{
  "experts_per_token": 4,
  "routed_scale": 2.5,
  "balance_loss": 0.00428,
  "norm": "rmsnorm",
  "qk_norm": false,
  "batch_tokens": 131072
}
Below are experts of layer 10 (counted from 0) of a mixture-of-experts language model. Rows are named router (the router's row for the expert), gate (a neuron's input weights, with its number), up (a neuron's input weights, with its number), down (a neuron's output weights, with its number) and show model dimensions 0-127. Each number is 500 + 50 x the weight over its row's rms, rounded and kept within 0 to 999. Numbers have three digits each.
After each expert's rows: "raises" lists some tokens whose logits its average output raises strongly, later layers aside; "gets" lists some tokens that make up at least twice as much of what it gets as of all text. This comes from a sample of Wikipedia text that the model never trained on. Tokens count by the router's weight.

# expert 110
router:558573460570550485449442496422559575492528514514563519399504508516551498493543481506536539569447423411534500463437318524481571450524511550518499517479544446524462439549534439457445499449497520523521579545454539547518489476538449539592484401547468498470541509559506541539403490540491497510465528395486414519443582499487452577545501490419577501446461554542554482449465528414516598573511
gate0:502553424468610501468531507455479495579479575509578467507552500542561557541566485511533489491516443569548502592448508531528496463537557484479586508508502532548530449462408467450488492484479486541435520481476497442565560477462505488520436395461549509612538484446510570415466454572495510519540585559535496453423459517523513566447662503565494542571357533515519491470509519405379509535508
up0:483493512466518509533592529417513505550676611602581495501457504541557577499410459564481469494508562579480510448489548522533399465448481388531597538537515539444585511482497453443447445516466500529464544439516408573534430429544461533521416458480590551494488523513539477504488535533537556481532520489459407548563551484499494392524484462539472547516417496489518498511533438529485435476526
down0:430513556497449596500479506580446465505430514441559474498556479455510542468535440512537460422428549524473487480496400549452513518569485558539430517506542598460592549597617531443445587530492487461458467554491574426530530546459528444465506531457415517550482510564523617528575462549529462558470457590527511507471507574543449579462503452538468545417505493463643537528551510451476498509519
raises: "ar", "ass", "ult", "ale", "arm"
gets: " m", " b", " M", "m", " B", " em"

# expert 128
router:508521450599596490496436402481532618509516512566521511465583525622505560504506463581522500521432467426532450502463418569495486425554431596543425561527550485544552446598498487477419534428531584479502511503465623534552438517574472527509444456512492511473382424572521537508480498534543535511543505454434436526490568502471403543506520452475517530480508570511527557450503526491473481563542
gate5:505588503430518498456533481465481514560458549544487477498648529524590561506522512542514486536519566501532538486566469531504490403472439445530417557522467439482555375458580472449459560466555538538538435470466536492527543546464584441500591508542585549492430437509558552444486542469544525546462510476457503495401450475606509537464606491463558403561462533460570458452511377470522484473479
up5:467468449544421589567545583527524453515538531509457582458448446519529563438571562511437559550514472555493420482463502364538595425593534610514553505509529478428534505482520545551591454503486510545496533518486510509512424513499459548531506577519505581455570485532468487570511416543440579437481471506453513547587524496440469548494524479509390529528478351590480542502445519538512492529490
down5:508471558586471466490563458546515514463526441502550497401496550487482465476438521394469536505559529484623469503544466537449505545493472442453616525512434416581504440572525505548503507491464516563475560497476523555504526624660502465538547476520471513416497463484479549403576508473514495394534553524507491459511466537390435544534488469552556479538451450617558445484471474407506542475466
raises: "-", "|", "un"
gets: "\n", ")\n", ".\n", ";\n", "\"\n", ":\n"

# expert 113
router:590512463540547445452472508442572580521563545501490536468589508550573520480528531532505535596479511421530419512441449557512527413516461514502482486479527461491507399570555464430440504481501552594588569540508530525559569520534482508513442470566417410505423464487528523527397575534529503454514502434460436602404575489470423578487604478485509545475444521563557556510470555445575504527512
gate5:555534499458558500485510509472498418411525560534526536573494530488513538509505543572403530409538452511550479500441495459449490556501546559513436525503488472465545470617478407364469456459600628497407539570475521521511447600590485490511452432500448497554487477483541499572519457520577487463464484515506487532484555474592554446543477444417489514521481590486646442523454461503554554533470
up5:508536475492477490546586522452472483501488594605469491493556449507545474541500442490486527449556426481433477548439533418541516549501600423419546536473519504434489434534425549358504424469554583581511566541585425478482541474526542478433478457568496496547475485432481428536440512514509518544521501521592423523497417622527493482490448487457434413527494425514541538618461533543555482468487
down5:457490620572522556461599511518371573489654481525490546553417513457484513490500423506496444506458516577515523546621544518538408539555520503518563496512452507534420561588522474474506434408519471500553528404453581533518534510479465510558557506555518497499521448500574496528563546527510622498543461535529453595448501535544542503570490442492460408547506570522492495516587466496472475519510
raises: "0", "6", "5", "4", "1", "3"
gets: "2", "1", " ", "3", "4", "8"

# expert 126
router:504527428531538532509525446457585516521481526489532542447524464585548517426531514564514566552496441443598420460419367501434516514535504545504452544417508488528604415579510431462453500432474648475527546542429563543514431531542454546508505495515479495493417459577540574524456557537511597447504441461547429495503502456471447508495526491386536522439433526528527528446420487455533539553520
gate10:500456449496463466487546530524546577535560497489431509520442495560512541463501466564466474502406469533483577490429540486489491557486523548481471616481570405496398542479479609518423437564476537441478531488475488556529447453519553544561533416561464566459429542521432462458491504486443523543510439448395469454541523445543416595448405482554557565546391481513516556399451533564461484471431
up10:462492542403573513454464454446497469529509541495564476562544491536577585455567537553546500503476518451500488637463550445546410491472486449572521491537487575492532419487478460449534547537575455556513466504598495431408517519583546433530453508605485401504469577469551409558519484390540518527505551516503547582521463456476447419518469439627491441497531521503491552478586541499502435506505
down10:511514540493547499495500486471589447463472535526541669533404505471536470529476600468464526607565459518473490536498620488543531416489474501491430511466547464414476583549561492519503476593543437532516587463465393523541563524481479571542562500564578418403474553545533486475499453526465448568487512502549473567511481546459489443416482560499495537542455534606543452512538419550445464496531
raises: "m", "ld", "p", "mp", "l"
gets: " I", " O", " sp", " Sp", "I", " U"

# expert 136
router:519516459561570419470499435499591552521526530526535501398631538491583498484517530506459580573490486450543478443465396530455526437557398545470463562485482486513474522505505550464431492480526516524566526565443595511553492557554475573555474502549440453476405446561513509517443542509539524492479462510407483559422530464489510589451557451422513533485432546571577577487433570413557543555539
gate5:483555505530374524515451527506475572492499436423602483482525536464549518497451513504530582514412527506550469442568503422481539510503524634479468423463521543411467476598486535441441540476471478396591574511512411593531478519462527465531513489549560495519495443523474540462500450486440448480448416456489440547468450460454453506524536415623435516469539551528448475430383490498484533489415
up5:554514609483596535532510437546441525436487509467549552458471482474485478639453566529529517508495467565540477463445537495489400458515428415462496369586429436501465437520526452520509503462462517463545565504504535475383489482451517418509507469571418497557481405459542505547486505527481526440562518542411493534497522565480502456593530625537436538446549485497535527575513496414586506545470
down5:474531419434514510455542520520603485487531524535490397538520435526509520575435459554499451531443485562518505517538463537524510441468551540468488428625513454464603439484458460548440426447407515471531554490528512600487538533523596534432532463497518549389527501445595502451592537417450499465493457556446390457506555467469554502526497524529472459523488529596434555519478457467512355512515
raises: "5", "2", "3", "4", "6", "0"
gets: "9", "1", "0", "2", "8", "7"

# expert 93
router:480530452546535419448480517492578539539535584511563468398579492581516493502490571564507539611513512471536447521409362556466525449566418519503507548494539488475494517527502503440435521438535558512505554549472547566564466481535429505474496431542508485467420432553511552530468561516540572441452443479471423546477579397459481553476531489464522572502456531575524523410492594455505594501601
gate5:504481476595464465502555428431463470537450548505398538635542486570575541571595444532469560484537464515574555539501390486521474457501490463520486508533567494491513457529503526475531506608563486430640449511530565562568472541520554503516492410466508546521473518634474514494509462489458509563498495434504521467433516469444542551420506478457488456433483434508449558517533498345518499493434
up5:455452442529472376471459507497494517591548526403380426593515480516492558518525494525491570545517553567581525509442420454491410410521482521480542458576542538448484531459536538595541544541476444473534506421516484426494482498478532450519526425489608481538414526596482463559551527509516536538512473525561577508500520464417484581462480535544491467455500437532414448511536487383468484405438
down5:499570444429451491535475522445537498421503541497485466509508553498426548545498543476580529416509441540513496539564517482537453523490451533457506559500559520454566465633461424524464518578537556505454489566483404493595492573487524495594485433431436447415496565477606474567481502426465475550539561492514636497528515457577483514478546470590567476408559458507466434552466410457556543532526
raises: "7", "8", "9", "5", "6"
gets: "1", "5", "3", "4", "0", "6"

# expert 34
router:510528422544582446450422505500543612496508556551567528390448557538554515522525529592480600570484437481510441489443429505455534468524463548544475584452534460541573438505494494481502577443514530579492491499425533493518517538523484562529473462542505512517364462520531562531459542501490540428478433510420411526386536475494418574488568452426559579441491566610517544474480522485462502506523
gate5:472458520573491589507521549586594411548599450557523412452539470499513511537579407518558499512542499530455489509434488459482489484570480399484562420570412444458420567461520467508402501403504451439499497450508457497484557550528540477462493443495548477514453481488501491404456465499470532558443437420466468634542479451478460467499468478613474555484468523597445445476505552521431543453490
up5:479431587564533461545506489507527446525530577489447453531530496494442514570494508544551428514393477465451483541469505585347468507517454458546519433509502558490471517512510567440354476475532489434461575484448452449444543567521514541524579524433558501541478451537589453546543457468471454542451518555512418536545562416445526488533452480420450592503494517563421377431562513483501462494459
down5:447551491457525506490480444530524526494546570488474512523553554506557480531541503486528491458376442524437529504524594523403485514454554441575485531504643412551475499436515406605412560562484531443504451498506506434424474526508509425505467440589471532470530500433524551541439485564500438473490556623559471440383478529464506470570366501508545477541502471569508453441535559485531543497532
raises: "right", "le", "#", "w"
gets: " (", "–", " ", "(", "^{", " \""

# expert 115
router:541479469551537478425442443504530509482546450638543509472503565516511470512610477624503555544490444432466452449526411567489593400557463576573456532502540447483454499499506511475535587479510558527548460547426548522543513475520433550499455498538520498412460399503538508507466550463467539461433507491427466588390547418488444572458543481433482534482473601522510586500471543511474474559570
gate5:395617513418565469581493477544553503549488447499505520485468456470512452406605534484535546422451503454518534412421506481501506439552503500477587470464524458608462488508458512426540525544531463515470401420446553527566554568553514448573523552455440554441430496484472476416535596454521552440531468499517532556494435469521509466458566567501482389572499489456466519588495522565472558559544
up5:462534521462620490531579495604476508532396499443554443512489501563426542540544615526459531594389443621491463542522497500455479400522480571572494470532503539522512543467460519509454504487502552483499538546413464506455513423553464510500384501582458557570555512546559445537517470573498520467539547479493479526421514476453501429487516458536575538484585491572581497538561448439465446436441
down5:431566495560478489505487584403526428499516456518509424512453462525474468527490488473448558485509536432496590473523482501398522469459522405468529475555436532524481595636485515503504507424485475486467450495504484523488482527509506525665518452375484535503544516559548547436449584484503546426545487494560603471473563456531505447465447539523634497492472528492565420479469540394482593480436
raises: "ford", "view", "au"
gets: ")", "\"", "th", "%", "g", " first"

# expert 154
router:528507495588508457482440449466520574481536534501484564417516456555552511458548512543409537469443421484580440477409338520494529446519465548515436568504531461595591495541539479414363533487575571547536522522478537521506482532592475575480414473527521432451460482526558511527463562563503550480433497513442452549426519554492509564450521510471531484482475548524510476513447554439563569563585
gate10:525363517444519461442546631537539568469481478463460511468518501447428549382505521456545479468462537530532537511400524422501469513492454562551483414473534522439508490558564498484503626522595594458592522597570409438513559498580511490529499458464447510433500435546558474460556520526512570552430427535499526505490533482520461408372477515487503485509489494475524470525495531423490577486486
up10:511490493457511469432509543404498555439563502448502499472511546473526502425544504527539520432539448467522508491508571446509523510395521499564414512471500526421425472495554479385468545499494578449578493580541519481467544531578535544534420476383489570511433520570446407479538597452501540507534588413506457439421484467398486459415421471503412531478466517465461475474467537372501508521423
down10:479422500474445539410425495396484504478453568490526556493365445500557391499513440548528490449479555530490465560561473573538503403560531479465534479525572497521510484489514578437514531597473528577442469428623445340511529585462538542490545506446542519495444460503506525569500487523448540465626514475484561461491478544478504562421461443544474522583511513516529475577485497440472493509471
raises: "s", "arent", "ress"
gets: " P", " p", " F", " C", "P", " v"

# expert 69
router:543491462564607465491447423465511552484504573534588526373482494554530555505534497576544568525449447442511420472511334501438554430524455554493459551511501385579581512526520452495436525442526567557535599560469534548530474466487507522484459474558481493481421496511542546522421500532489537422450453490506475565519503457424529517421514452466593521486464501546518532479452606414533553485518
gate5:551488499469485569557521568503512505566576603526469601485518508534615513497526526615488494491573462523476609445505482551603449487554519425408546567510548477487530467441509543510475448536486526606544422485511501586496474459521461516450374453572525489523553479483512552412459491536475505479395449526449559484547550566575481578525567544426525571475500436544552540537455429474538535497534
up5:450487549584530541497515583446505517454522543503574570448475499518538453501406474685497555434563591500509562591502476536578508480463503427471552442541483526509477434493493575524485426487475528604482487493504439577482516412515473464458431507484464449543492539443470465409474594484491460508436517439502479522541566608509506515514550566489451410545510507489635575571452541498503473533539
down5:443426474518401544502503435490494481496567537445459487593458526463476562525533510501456476342568509475593468572514459531460565530498500549568387467591580530543506350452536521525568479545517521602469622510472408407511538525436409417488495577570477516512498442488498417507561472483520484495500465522494438480520482498497547480560497473520473433531489569497513477536547528520424461544483
raises: "ow", "ady", "ast"
gets: " L", " l", "L", "l", " d", " D"

# expert 120
router:555486447592511374435472500439590574529535548484588497403494489543491524479547526526485564641444471481549445468451413565498560431554476516549442526469481434544529387549534480537505572447561521536491501511400494595589496499534395553538462445557521456453471441495556516532492501534548480484481461474455474550445538460494418530478537503475565562506503492563497499444461609445528537567514
gate5:624427460523500518537469482434481509537477497517494593483493546561483492436511450509499427495511571520479554498566456530417565500464439532525479598416551577407488452536450574513501529565593496540516511418513520531592589467475570638485542466519544483423469477512495491538461563491382477424553430530474510483559498397523487499483471598479486498525519570516502465375451567565451502481475
up5:444537533416446568454512505549538543504475477488458406474532502444605577524519530505491566490461393442494430527551525465520510497564509481531483457580489438470510516529519375526489507470503478434549470503468518564434437496470403365535514492500591483503497500523518551447527400538688475573469524424599464557495557526450506593506497457472511565472498509460496507493442442408502555524452
down5:442503467511474489447574501429583433604507457541432518534579444440502435493596499544450493539478490518422494406586582458432542513401503539476503514515477526457520494528516425567422385451472469509543604446558555490483624482565571520507479527464497477452490476497507442591437575512532481594526500534466540531554615450469520455438409495534513533532512490508539554449492485434507558468447
raises: "3", "4", "2"
gets: " ", " —", " -", " .", " –", "–"